Below are experts of layer 9 (counted from 0) of a mixture-of-experts language model. Rows are named router (the router's row for the expert), gate (a neuron's input weights, with its number), up (a neuron's input weights, with its number), down (a neuron's output weights, with its number) and show model dimensions 0-255. Each number is 128 + 24 x the weight over its row's rms, rounded and kept within 0 to 255. Numbers have three digits each.
After each expert's rows: a language model's description of what the expert responds to; "comes after" lists some tokens at least twice as common just before its tokens as in all text. This comes from a sample of Wikipedia text that the model never trained on. Tokens count by the router's weight.

# expert 8
router:063093089129109118144145130133083160116129093136179091092214141118153116104121152125110132114141118161120142090152142159134130120151114139154116138112111093115160155093101128169160141094125112095134149124163131121154131136136159141131113112133127088140155113136172132138160127113109116137148116150118088112122157090122097167126151065096144146180132161164158163113185129147139100131130116185116187130137143135100093108126126123125117160102162107114104105124121103104114121099170136133170132127151122137145093101119111151134094141136132128112128165083150127139156129125115098166107163132114105129148089143150144126145134104161124138153119136127181115144141165157121096172133124140162152167123124123138145131109161128134126134126129137083116133133185126099137113154163099
gate0:109110121137140121103122132137103135091112135119146117149144165140116161113171125111153108083127105106115160122120144121123190128102123151110141156152099155132144119092141121117143122092144151131142164177154108115153169116115185086101078092095158140115126152114098120121113139112137111100141147075105120139122092090109109075102137147178137144151105113148075115130124115134133077135105094107125132138181138115128148080140134116136179126098083114100092113130131139125166121155113089147135149122118124147107136141117144138111111119118151101094137111112111111120152112119103126157109161087164123148098142111112145155118147146173134112146107140118166152112171115111159143146157139149160107152138173192143162153159123130119155162120121140070132154141123148080105171125158097
up0:148125163123056144149099184107171121172138128128139101136119158127174125106076096116143134114164140144119123125101152085139100129160144142091117118123121168144116114152131135089086162141138139139106128170101139148115124170152114142134155133088189122129142124127131151110154169159146137135096108168125145148091101183153096093119156125131144083173161158120118116122152172123184112114135114121089116165140141133113119144139125123133120097128123143104123159180133158153107118079144131142142140133144115113124139134110134123137156085163084128147119130116179138112129132078135117143143155140114086123121115151145097155147130136118152101128148119173160137133164133120134170118132152106179127079161119099176122112085135100147138115113149136130113127141150121089099125140086117
down0:113153117120108107125150134125101188139077153091139138099115083159123119129126182121139151156101116117120154177111153157138124132097135117124082158119117109125165076135123136104123123125132125125142139113131129146113169129158117142139134135131182125117138155172101123189145094137098154113081119077109129145054198152095136084140103149158138113140102101126136150131127123121109134118129133137147146157161107158121109097144113149125112147102106161152139142159139138183119146155081113142142121139112127154122166136160106110149147125140131118147107139157152181122087083114149143105138165163135120167117126080083120121150104171174115103142101161166145108119122099143118142142139147165122124136137122109086102126135148103121108105142142140140139088100169096109104120125126112
gate1:140120130133125128093095113170159171128145136113147134075134143128138127144124161127156169166096149107129137116138129134133127160130159134129129136093111093088160135101129133145147128101109192125099142123146104144148154088137147108108137109144142169085133105095121157092126085115113123119152121104152139090145164135172112113165104094158143143151127107114081183105118138095147202139118108128120158152104142128126123110147135102109153125128140117104150111089169084091108137132065176168099159119150151141136106095093102130105165150098163117145108130127141116144129115093083124110151107111126128072162087136114112116093142103101125139108154194115125121129127126096143112152129119110119099090138128148122103115108116100110126111112097138074112139154138123104111113151168139
up1:126146125137136098158137118138138177101139139135096127152126122109112106094127143118114143143129093154121092135140131109127133114141115156137108120153126184109133110129118129110080115131120127179130155150138165120160092128073117111127098142117096106081104134137134085137102149143177141116099135108098172131132100153152161074173135122074142122087151138156094114104141155096127067111135109113089127039100090148102103127094132094135130142097118109142095171141128102153142123079098105133094109122140096101128103148109145093112124108101132131096107125102128096112132122141147124146136146140126122187103139153125118153163156134133115099130138149165082138141107119116138145178111112109124113116120103175120110141123159117146120125157110101134124136165124069117082110173159141
down1:129105106153145148120126126132112150113116156120138090160100126148113144068140165102151101153096077169138121146091154130135161120120091126128118149124164102158133211110140117122110131083121152150120103182112116144158145136119126151142106116151132106084109109125162110099095099103137124082095153122208047120162081122122082101117159145125117144121157129085172141116111097107141107195096148122099123146140113123143163117145133145108149135140124137130143156090130108103071161136095154137127123137130145143085129123146125113125137096087118103123142123105149138127127107147132093146131112124119128150093120157133139158128116155115134126095119137108168180109165111174150109149151124093105127121114124105098145156120124142145133142127166107139109135125140112155129146146157112
gate2:069144115139141167100144142160086098111114127139074104145138091159138122080127112126121088100146067155102116115134102113099132133135103076150150079134106126136107133129136140160135122095132137151115169164093177111135127131170145155144071111147105106110133165125097119068155110142187104135132146117131107137125120090141124102137115075191102125151136116126127154145118099129113101085103126132112119152136152140128112119101112112086138127151133158147117086111109117168127107118127131101135146099138147126188116121131171093142098096108171125106138154121107098132157122095120124144119123117119175130098161122126101127119141118127104126122177137138139134129173151106129115150135100144129158115159161132134094091143126130099135104112193174129158143155117112122125133163135159
up2:161143114101135133131120109130158138152188128126142154135120132110109157154165135101141113148114123183142081103112139117117129127108143130117128170158141146132117149155135134159150120098158122147160085105118086136138096132098121072117137140150086129127154099129130124149099148185119167118129089191130138129101163145092157128154088126087130119128170101103136170098118171109144126140116135106116099120137093085112111117135160110158125094097072109123108171133169151148150114114122151171112109092115118138109127148154119143116118115164133089111108123162161146089104132086154117061154152088110138082143147123140105153152112094152119114142124142128141131178162151127094137140135104105138130112146175119079084148132108110087133118116120129128113105125125106117108119164101099
down2:119139129104147181165111154196128092104109107137107113165134127120120108157107132135094129116084107092136154177128130119068153136153155106106161137148119107156112147097143157125143163110173144169137152134123114101110148127087122146142157139096116133161170104121083145132125148132117125148126114137113127153172119127101141147151121145162145119136138130173142073157179150127130094100144118132118102128161103139161182128149108125124135151107111079123163075109114116141181119166141102136149124152141129101136117080106143127121153115157123099135137103110112088168186114129103129152145131149123126137127119120138184116103134137166131071126089130139129137133164082138121124063135153133138155103163144159137150105148121113097113146096106114109151104167135114096133124143116133
What it handles: Second pieces of capitalized names after an initial letter like W, H, R, e.g. W-au-kegan, H-ond-uras, R-ab-indranath.
comes after: " W", " H", " K", " R", " D", " T"

# expert 5
router:140111103116113167114100108134126172155086142138105173149092113119151112107158099155131139116170148118152119140114124153113135139122189130160139080138147086126156108170172109116106077105111134117103115093088139156090128130122132137158172116134130111108134128149162135127140091165132105149151115105113152119153145101139117110090114127091098124089127105131122119125181150131164149161159155127173140125098089100126137123098095105119135142131134151150139155131159171169112131112092131138152136123135126142097176149142108158139080141123177107126124102170120135108135126111151111080142100099113137099105153177121125091128102145143125127099124123118098114133101090091114113106129162103145135081162152170105095127146107158159085141102141109136165139157131139139115063134118150
gate0:126100132105085141115116126147133149056095122127143119125163105145126081126146132146111126139158099102127117083108146157150040115132099118171125182163136090131134124172130127132142109115128083077130153120109126144125134116145116132125154151159130097115100139091167143139079146112155134121130129089132133118127129106093123125124122117138133094131118161136141162120108144122148110134138133161160156131151108128201179125102090137146147117108173097141136164082160081132124133119132118138117098137172157099120162151095078131128133106122143087096123148151110147144126111105126096123136126113162118107118094097127139115077145120136095103093116154135113148121126150138172148179128126136134114177106103118122164124143131147105052129116115091106137144150149106118094134128118148
up0:100111169165144090155154171095132133129135137136141158153110145136136143099101108103139125153105187135126127144110117124134142138061100136112125142099155127075116139091133113156115161167138146157130114126157089125166152128110146115153138106107093156112110093120111121141164106118133103167122158149114135160112080141180140145159134153092114138120169154127167119122128094135121121112117125121147128168101180146123063108150163126125138123165120097112125132158133161115118120114116114128099150135115106124141122129091148161136111130141122153141144095132130148133133138142118140172122117114092126168141134157146137139129102138143193129135142152106139136121121184094157134133144147170168150122153130153134061149115113110089160124102103140098095082169073138126163090180150100
down0:126127096133134128133113172140130124116162133129139133144103114110151064138161102168141117132138147174185130137134095133126103126098141148161127160115084083149105074146124157123128117161124115113168146127131160123123132110116156128122114134096113147107121156144166134176126156113143104137113159137102091158130147141114100088120132147146128118132089137141145103111085086148106162118160123150141158098096140114196113144114116128134152123168139053129129110195193113126107122086120110114138126149151149165139119092132094090135147155140120119107134135134107146134121099147121111130182092159129166130124134162143107112155118144099119153128131161110141143102121132109116125074093120139112126095111115139138124142060071129138102144107100153135157148135111135116067096122114141
gate1:189133129116105102115136193125105116117132100177127129164120090127085150111144120150154150151104144158173162122132099158134091111077156140121144127147134094156161132122124150099154173140125140125161129131133105145115131081162098108140143148156113148132133177113113091100117124114135105093157127088143132138100133116136118082133131126125133108126116119114108115163125140158144132114156189141128165151159128145151119146102129141113185153074099084133109106088090098128108113110142096088131133185113111118163157119119102119157119090147071192114123161104103136124147115129126136100139158139145121136160128109114133139106107107184138146151098134093109154114136103108135085118127131144156113150141138105136131162137132126180107167131121120158130163136161122089121144138159107
up1:113080109098128120073110129121129126135128097139103118083138125094136099111128150123119122124128087119087115127142143112122076120183106112108163123121105077133162103165108108156163132143080146123121100167070126124134087098105144176156118111096128073116117159125139133115123084171125153132154094121079139122146161120096161100127115133138091120136099086100096112141150159125156154131112109150133132146130171066113162126134150143096148145109113093143148148120089108137135115145151157145138160092116090124122146166106123120102081098176141089104104092131154169103116129126153111123114121138162118146099147126133105135107127134108121133102163154118130130128091124123127107111116099141129123151117121124144111101114147167127097094094110168146149118080133090124110168160103148
down1:132193078132123117085160101114140102125117135154138100119144186080115143132137109113085118107166112173079115139123143129110148127118144147126123121116092146131086122177109118201177195143131116099130158141111158106117118098140126138150152147141102116110130115168109159102121116116118115198122092123094141124146139124099086135104144107136124113109163130163130161147127112099169136096155113163096129136134158099188132113158137147135155111110145123086145128123102144109119155136110149129111107096120130119128092121162138090136142132064107131122141124103078131098132114113106106110126112100140111115098141097144151119100096150113117103100092147138136138125134175140114121117161112171136133121173150182108137159165129154145132098132121124137126123125122131145080138159107146
gate2:151096118127093147109138150176112131133154121119120116139129112127083126130102169136105141129181169132156135131118095140159138095132163138122119120156102079151159162167178146108129115145138122110108126105100138113146131139150142126135119091167143148145143150118111126198155115099093133116145096147136103146106118102128120117141113101106147116154126168143078107130096127152141101153153108130133117090140138135173120142148147107135119116117157146130108135100140080195114167103164071155106114108138119122146147109129124145150113120108151196160121173092080143126133109169121126115120140125153129103153138134144118148107171121118073142118120110109113152131165107123155108163171139107167137102144121164114094089102090087102158150149121143181127168130144153118105130178118132
up2:109090109147087146107084123130146142148117140101153097122134151077089132106115130129123142163139122125109135129147098114125117131201085113139159140164094102137093109193133180145128115100111059081141117099092139138105123151124124118126120144122107147134119153147139173132123132132172117116129142086154133121191153112094125144129099091086119133153136112104134095151129182118139161098154133106166128133114110089148168157104102131082134113145149117159119098125123144103135142143169105113148149086136147116134146131155116100114182141131152162126153118160150131143151113165140112143120127145114121091073111135126102135128100107069106108117129118133141152112123144092121094178129123119087154126099095129135148094094103128174124127147126133126102177134137112109145129104113157
down2:117119138126164079099136132165136140106143132135074128140124153199119106153117130152134121103148151087114126098139120090154118106116125140119135128136133112095121146135144106159128097110114129172172160120144105108125134138140109130157123142132113103148110079135137074102165111109146186126134159119132126126140090105116142137103101155141135153103123122118140106210151133133115113115077154086094116107073127136165138146065154128121091142138111118121149140103152097114119102156154145128125152138147112140120148127141184097150152204135118155111134144151143124106126067156130115156103130143145108153090139089143131114127103131108175131134108105104139092151134118121135103077159108112160144140067109117151120103126103124157122088144088111142144086141128126140120136131173136
What it handles: Compass words and positional terms such as north, south, near, plus "Middle"/"Early" in temporal ranges, coordinates, route tables.
comes after: " the", " in", ":", " of", " from", " on"

# expert 6
router:148144159105147146135073115115097105110131100154151116138087176130148123113140103100143139115162110146113118180091141147120162130144092101149104168124149101147120115162157130134118143148102100133112127146116149110120079156094128155105117106136111135154123135118121132117147084136111148179136129110141139113165161155173126141126103184122142163111115179091143128105142081107151140121133118122132143110146114124123121093134127094112131087132092139155140146076133163058116111142114145129125135115156151131127120127122099142068146144170112149136124154101134117174137132117124137140113159141149149118146157109127099141142152194108094135168159156152128121163081084122117130122170085127122074164097124110161111144144110172116139094132086130110122082168130144120106116137108162
gate4:140143107100068128108079113127120110162108149145123111088135131102128122101115129118157091122126147070104113128145149109156105124156106091086143141126107137129169122121137142161118160106090131087109155151130128105141176100087138097125116123113122131141054084141138116121156167120136151159159141112158112112073107119130114081102131113129098103149104132160163165116156123144087149124096133129140166136106153161128122177077134095146076109101125128172148136086158131131121140137178133133091118146141154150141115094142154094168112136168102147142121083106092108166156114136143132103154131142090148129134151084152116116122144164140160133145118129136112137108135167143101109158153137128146121137137167117136111139136111131164091134136126128115137081162157148088112138126130090
up4:140133097168132141109096098112114096132136165086148136152105123082100121149095083088131147121143121064122127118137144101134137151105140088132116161136129171134105110088122154146104116125144146149133203114115155108103143154137162153108147152145105132113081143107109096136150142131153170117136161129153133142093160107107127099119108124078114152168077084096115166120110147141160126136088116142151163123129123165130081171069129136129101105118150144129164118144136146158117127136173137146134138140164121135145104173122158140159122099140091137140156107153120149140114125123153102071093109119089140098142106115143152086100131120127126124140119137130106134120174185134102125109119151127127089115130131114116173130164128105148145132174101145108112148089117125093125174131131105
down4:118129074147124134090135071143119106130074136112169128164146158145110129121136164099112129117117133102092115100124132048108103154171148148117121151134123125120151161145092113151067138087136150106138108153158159131110167162109120132115177147096121073083115088068156115135129133104095105157127114167154122131114106088121120105105144099162138141185137134098140112119130131104167114126094139106163181106159114145090101126116164139162089106114146130175097136120131192129121090097125149143135132131164105096130084122146153135139111102111139145098129119125140105128117130144138160139098127136115139097139113124170127120133170133163135164090118147121109127116149138116114102101102141111123132127147127128124108146101123111111151125126088107124146115170109124121129134164088143
gate5:119114113130100141108137110176084126083109129101103160107165136099175133121145104145121111126144127173117118109143134150152124135076128149110112160122118120109168139129187125120156110060120133129147099122147081114092124063130122117149125137144164121112129165158094081136131159088109135140136085138102128134136116131126132131148132156149139122110168121103132145120139128138112164102158128100107135166158168109119110125153146128137164129094120104120099118131117123132120158079113097121103140115162119118136152106146094156122137118163121137134125128098133109155121117095132131154122152139128133174164130160146129143158092144127136146109101140110105161101130133104147110171142145144117131146089107132146103076136098131043154138160134119154167195156171102163065129135122080
up5:118135144153107125140145107117162131136155120140112144132118112129109109100092105126149150106132119075157131159120088128134121153124126142143121082113127142122108146133082107145149146172153086187126172126114129131131140189162146125105115120120111160114108142099132138130108126129124131159170175135121139146143129125145162173098130124123109133142065148117128158137101167088163111139066133146144110121173114145161126088086123188135105115165158140100139182144137120151123103133134170137116066113125121124135107157113164132137119134099129124131138128140117164116115138121124140117131129099124084147120102109099162124127132106140099097137104110141167120140154118162172117135099111094141084139165130130094095219141117098148108136108119134111146081098080115123172131161160122
down5:112108115106197111099126136132153136099095080141160119106128164137176139122108118092121153134162126176125128145104128110136118124089093135107120137148113127153132125133140129114120126116126124138133097147147133115117123127131110135085100130132179103102139164122082144132115119101119111115124120122091144094145163131107128126119155136185152156155087110141113122096162129125139102165115127124145151148083127105139128129140109154145152132112132154081142150135106123158112155118083110134138115132083111175117108073138116171143120098174154140128117114126131124081132029113078143121112136099118110135147094105116108117133153075144103109152075166072117100157172129109122100145134145114091136120117157128144119127099133099111141103118170168098114183138136109170123157151130153
gate6:084130125103115125187133151149124152143186146153138096162145135112114135135138147141171101162136089131138165157128099127115139096139095103107137118157131132124172151127116113134175133125056164115107139136076174103178077145116197130123091173138127118089118149100141120130125107160146120160116100077127104149129160138114115092118154137125127108167102161108115161086128124120129132111124114142082150125135140164131117146174119130112156152103126143159132106110145126116142133140164098121128181161112089154171131104098107104121132109124130134127134125190133113117155113103122104156126159132137130108114115142116101143125117075105116085194138109150154121116150107151111159145121092121136144128130139096092109114083159168114144144102118119143122105118152136148112143122120157
up6:150115102103159129123090136103158128113149122142110115121100133155121182197086109133127118125157167101113118103102118112134133146130132157163115139147133116127090145105130084106095091103149104135102088135144114095106171144148078150139152076110151120150105145117119151140134136162096126095069139140139086113109093109128139144126106106117110161134128139128157152161123148130134133157128127136151108117133113127120159111092148149151120083119131145120136125132097105090081124136120139163109131128114119111110100153120126128112144144115144128152129163035127139124142130171163108105180110129154125134120126135081101116143145113168117136120153103096109147138122135118127066128135137120122098151163122136149103115180107105103140073171099166069130159115087139116123110132156068
down6:143173123112136103088122118108120098108095159142118128113094136106151126137130106088117111139091158118101094142132157125176136108126144152111127116112144112147125115125162115144116150172100126136117158113121155189143152108157116154109098115106106095145106167121116158143129126091078173099105091145140119153089151138118139151081136107150147155105068133161155115122120104150104175124089110121117102118144106154088151157144135062137117167152163104116158127072094107139137120163127128145109126112165164163146157129138129110131145119114131160139153150149088085150109064165160113141133140141101090135069163156125143121125137142125122114126095140105079133149111168123159124158141117088142144146134117142179136113170146131119161131096120126131129167118137140124111108139144139
What it handles: The word "of" in "score of 82" and table pipes, spaces and cells in music album, review and statistics tables.
comes after: " |", "\"", ")", ":", " —", "%"

# expert 7
router:143129158108147147105141128127126102170127164119073107169095118199127132135146132107113117077102131122160113147101098121132111161119114127129127129081146150099143157123168155106134144173119126119162129124131081124138117119143171158117134128075155156170133091127113126136129168122107121110090120126125111116128086120149136133100151128123104086120116110100114187165110158066087144137123077121073118137114079138105149136136115121119167117122145088078126112172122128108182118090119097131144127137122133106100131150108111108100134131126144094135125088127152145131071128101156111153151130147131144146111106127138109099117122097146062172114137125123153124122118151145106101122103108106108159151136128069120139121143131111128159102111148157119097127106131110166166180114143138
gate0:097142115078112098098145172135118070138141117105092127116138145135055129096115178161111094120153147136132121138136125162159127148123122119136076140143125105103136147110120153128139120137109126169140077073154120173134110107160125129113078174122125119114133113141118155122102176100102152108112133146123149137092123080104142126139130111101173137136126137110135127108152092124145130129144113097174102165125155162123154127129083154157115111164161158105175083142150138115133137150120146147099108144154122139160099112144145127151137115157166140123113120099161140153163110130095070124117138133153126126135174077118169115152117109122066177067151146086135143132160127093138124117104103100122126128098098126134135149148137116158171117125118104120143131121100102126128157124120140
up0:125161077090113124116120126098143122103100159132069138127121167137129131119118136136119131088126178173126129081124143138142111135138109103138083155120140089128116116093136159094154123147158148149120149104124088153130098141134141130123108145098137141092130144133124137104136175138101139082115210121135104131119133124111147142094161155156164138135155119109157123127140136128163122140123131136127087112117163146121139153120112134141086144143167142103150134122145150086153113139125155146127151106098124076165091110090192153155175148129143153142082134118148145120181118096102096165136123129143102152126105113131166120092131133117142159133130090123129141135111095136157098105130135108105107160147125119123120118152161072151180112115126076173119094080147166132111170132146159
down0:140154086152105147149156130116117111128115112135157101140131128135143119123141157091134117070151137110095110133151131151120164170111162139146130126113146175138133149144058133142127099161110125102146146130134134107137134161110098116146107133122138124093103152119127121091132141094135118192128145143117139153155123105190183160165129109097107114121115122129117139094157113063141104125137147095158131132128133146145159172085139143110137127130148094105115143157134122175133116152134151163157101142139172145115118152182148097117107129140114125135130115101142139146114139164154134137111124092126168127174156107117118109152151131084103120088120078077131152148161109141163120123159093105112117103156091086074088110142153102093158119146097079089145124133111137125148137143168113
gate1:105156144120059123071078125126102139107130141132131129126133106116134099156098101139073155122085094146089152138134116080142132109143089139099142136158113149126129150128129115128099119135119153146115114126147160133133139129126144106123098124088158106100107130089168114118159177124096133093091109116112116122124136147113135111117128126104119106121129134122143135099104087129156160136114105081120135118124124165119156143126106125105132132127154099143178124119100091054132126169183193125102136151141111128157064111108119131145117143147099128113130141145145122131116108112173151131189140105101147103123150118101154125114129165081130080116130079159113126121117167187126133140122135138103101143145151090119151089106127147104124151106144111156084091124078106147163145117114117
up1:152068147185126159169124112129151122165186153116106125123115113142164164166139121161129140123152141125124121133189122187144150151073111121120156160135115188137155136130156083141117105130135141106137113156154127144115139162082100138142109094181126129133164115133114163161110127136116148132105102127146144133128154126129123174138069140109105128143134129131113112144126092133098106140095107151132153164125158101152095100164140123120109109112122140164117126122180162137120107140103197143158118132118124138148161124130064141120079161130099143148105148163121160141142134122133112132073132130133102156138100132148098114149181096134160119145133106150134113146157124116162149133109145107091147114114150134109104143112172111105120121106103125160152166158135148122100119153097115
down1:098133161124118117088119137125135094116131087094124114141127137110111164142123134052148099091134141092081101170120111142151108144149146089148133116155093116113112156130159139136121095125130139116139117118179116153114098119125121151126144116096098122083163093118115088152136117125181128095141099135156147118112174131155102139156121125174105126190139146109147083145104157126112122130145117122102159142103146141102167131125150159163122115134114148150133185088102133107093119115170124139138113134135133170139140116109117168142133143172144150125132132118095130091153170139089146165080104130150123125127172133116156132122124119138152109117136106145094117134148089119146081167123112116090145139139092167123104116128159111158140105106136105133120122124133075114063195121162126
gate2:118159120113135119092183157099137185103082102123156155145117139123134109129098155158181145151106115119129145100085160090132143099103179100096096168140115109162122120156131091100125121094158124114125150143129154104118124134132138107116099091132111153121133158131101113115139100116143111143139108138132138142160110148095139130129128101114143134171092104132111122117097136120118108160125151133083090127144095107097146140165143128175135163141116142155132126125134120150105191111123096063110176138144149161146144119126140156099110153135107146101139157088113095129119121149106126133158106152173108134129146162118111103113192112137137096146121161147098158137093164138116114125117135128138173130121081178131091160146099095137156152148105099149148123142115122096098083126078118
up2:114150140126131129100116132125137125135116128085096134150107157143119115111143163156133135085128159078126179091112164127129126108132119053123118144123112139121152142159142105108156164183181148143085149159116116137166179132164123154140096162126136150117141147176104136113105111112131128135095140126098124085149115129142121102112112155164121144176110137110129120120101144124127152152168157128132111151097116129131176131113087107171119103118105115112120125192131146140151125111149110102132114143174101100128167130136171134127117109142099133135124135102181116132122134120130126149116138191150153112139088109134076135136168144146128097157115133108142112173094158142143097110134150113143114154086128100099108126118174076098152127097091120169109133113085096154155166123124101
down2:153090109143148123119170118095189122142076133089149168148124132113126115127130113144099119140140100110093126181132124113127133137095154151130156139175127120152115132180109113169086128113149080148107081099147134192157120135121107114106125122136145115158145140089085155120116109132117111150124117157134158110114158178137138151133139132151099129154103105164080112153094107154103117126122123194127151117134102131119105105124103117152114153113077135141127151126114111120135167123090114120108110179117110155131141111164142147099106116142147152142143158123074136118095159160147109124126161092124123175126138155120097171108160123139104157166137138163155130129127134111092148096072103136126116125124083155155119104105148125114154134115077144109114152125075137115158120110102152
What it handles: Words about team sports careers, e.g. "plays as" a midfielder, played, team, football, record, plus table pipes in league standings.
comes after: "\n", " to", "–", " a", " for", " /"

# expert 9
router:166106128131158185111105085141113130112080156146140149163102154085111125152157127116120106126107116130131127141125111120121136162127143158147139121147142167130107106131154128101111109155104166091154108124157124060123111187084085137146169134136116087104130106157124153147166125155165160102162123108138126131113098099156103115123132095119154120136127112095136068134142139150121110164094181166115110127092090112134144069145121158103104100099113150137154122129136135141128127120070118122136090156135140137141139135129155122101148138094154100111140143125131147088145135121122158093141122108147166153139136119100147077128148138113176104130107086106140116157110099114111157140162113115086109080148107158117099146142127081107139121149081095155111165101117115138149109137105150
gate4:132117118126122106128133145126152087094081116155134132088098157061123141122150109104127135146169105065142110140149124117144128092080161157131145099135130153128116110112096115167123160175153148113154158093115128138137108158145127085134140147161112150137145103082107138121150110139137130101106129114151130125135124077090121128148114151169120094148130130137159132157109107142092169132130104123113126104131133118128143157136155116079167094128125094144132090140117154135082081107178126130129135155138114140118061114134178098138162142167120155139131129141128154109146105109097144119125154148138121121161116058119117127116105077132122111102126114122102139130133146169122110163080168165105088117128131178098128151101150137103148131077117110138129152068154113124130106140104140
up4:130111140113126160123150121138099136140168112117117130090136136206076102148085176143134111142099170173098166142127139112123130172190121126109155169060149129100159112131160120136120090124115081133103078170127131121138135094148095122141154099093118130123086119137119124116103184112114112131138121143098147137088166132137165120111138155118081178135148159114122125089122193147156112125134143152151144147113122144139164100152111120131092142115121153131116147124140137158136109131138098132133147131101126155142152126102123139134139133120109096110104104101113083167154131162151082186160139126114142130086113148120096162119136126088125122154111105121147139124151129084124121112156125141118156175140152123128151163132137142133096140135149156092114111158103147154139152153140096
down4:121148135123133143097067133108137174122096129137140123132184104162124178139147138110124156115127139118153125124099117107192107083142147132130125105118105107145124130119126137139142118126115135131114094147128110121161161179117097142070084121124115145173108146080102111104121127088130137071115156167124120122097141104098122130141124117134138147138108162119138104153142126131099115138146117133146107129127141114143135120153130139141126137102131134132101138087169135165093063142136096127169145153140150136143175122161136126096126095155076143117146137128160142153100000142097132114128146072134143138146108135080100150131138128118121071102109116099126119143124152105148105163150110114146121124136157146126159146136147114123123147133114129118138122125188120156125127138100117
gate5:132166159118091156100153127142150094137127139135074131146120125143090158082109175113128114132103113107132122083153138142119141151118085106147122070198114147126190168072117114140114119136177134163117109131139150120095071100094098107134153097088131140109148141144106117103150123126128065137108136107148126131105129115136109103106114053131132094173126127100126126088138122106147114146115140107130110126117131151105139137135119128155136102115114134150107083139129079164150140105117091091128119107117133118105115122155144118158173117119138118089121151113125144109095119125091137144099127096092163124179132126151099164122105144127128100096121145148141132108101119121126105140132153090160106126094140146136118070104128077142165151095113116133113139090114139134089158128101133
up5:082130139091098130097114140146124112145114149115169163105147114117144105116129096144134119129118117129126104102139131116116113135137170126124103126081120112154141109140171105118204133139128141110136136133139092142112146086158142142081112173073151140162074136098115161142101133109122137154130101166131118112140111175126109118098131127148142150090117141137113136140087157169093137130142093146196149197136125145166130087131149098124143128167114171101110108134161156138144140145158123164123130094129112101139139147143146078115130145129113107131124156108128152153146139112136120127107080133169117128145134081144122139153156108145147133117172111145085158148185133116112125157098130136152145156169077150155117145099141124144154102189112131134134140136121158106156116080141092
down5:108124110136132136142105120157120135141092151149132137092147136129101135113122116133118173116128103122131156120112153120102100115118176106096139145092098123138095152122149080130132151151096144112117135112126118112143133103122193152090081152160176157137117140137091110117136126097106141177140125140112111119115133158089091165119120136081179143123143103104147153170143152126076086134108105142144114144156149148129118108167129124138108124126118149115107123098144104131161089105153128112158150178117138165137154111106148104066116130090116193140087115106121146113137096106161128101132119119166133152117145142133106139156121106131151075122131153149095088151108159087153082180162148085135153133165150180096135130118128156140125167160098152139121131140141095151103098108144125
gate6:128104147152121159071146151118120130150112101136124128150134128133127145095115161136120136132142137092132107160164134088170188132119137119147093134166134162182138142121137107141115130112148121116145141100158081129108096119134136142127110129140134126152121159104124138134111138081111140132119089177134101095149149124156116106120140152100116172161149070127157172113125143138101092131140138121143160148151104186126127107137075076129120107084151125104083108130150139155149144131123120114116127123124105156129168068119156150117118132149131110116174136132117146125169120134111141144086130102136143162134120128119103133110135174141178158085143122067176146095128113128094127077107123132112094124105128115148096099109085132089125128141072098091137181118100150128102121150154100
up6:174116125124081118122105138159149099130136099141103110140145098143137095126081152154151168131081146099109135135165133103166117146153136116071179154126146091119155129129115154105117133146138115148146136107139177124120092123128187113149138112113119100112097141126134109118116111131161175132094154113116121177145125123122118162115123168106117116146095077182127164124154084108113095139102151145152148148134099157100099133114098160135126147122153155111088170152143138153131128146151179137144116115135089097120138152139086116139121119121144133124149122128168101132112126120117178115079098114115108175149088126120141093114115164143153152108089134120150119151124142133096070128104098117104107102119142164099133123140141152155147155146095139161159175086115118118134132114072132
down6:105092171146156172111104174154147098189106105115084138120139135146110107142119128164127134125141153114122189127137105151103149139091134100143122139141157126130128118112077142105114101131152131148131068092113107195163128160124135144138110121134150125127104138116093151125111162134144157152131142122131114138120137106156134103153121104118111169137129133158076127178112084104114104152128133114147092124140142142145147169180114129143117126134117144117126158123128132150133116147123075102073114105094162120106097154093148148191109115093141116151132136096127139120100144150073130120145144140104107148118133129152136126088101119102147155152143138140139150136172125102117139148081125041143122146152156137106151146173156150140077166136118137128109129108149126100156131089135137
What it handles: Digits in years and numbers, and sentence-opening quantifiers or adverbs like However, some, many, One, After, later.
comes after: "2", "0", ".", "9", "7", "8"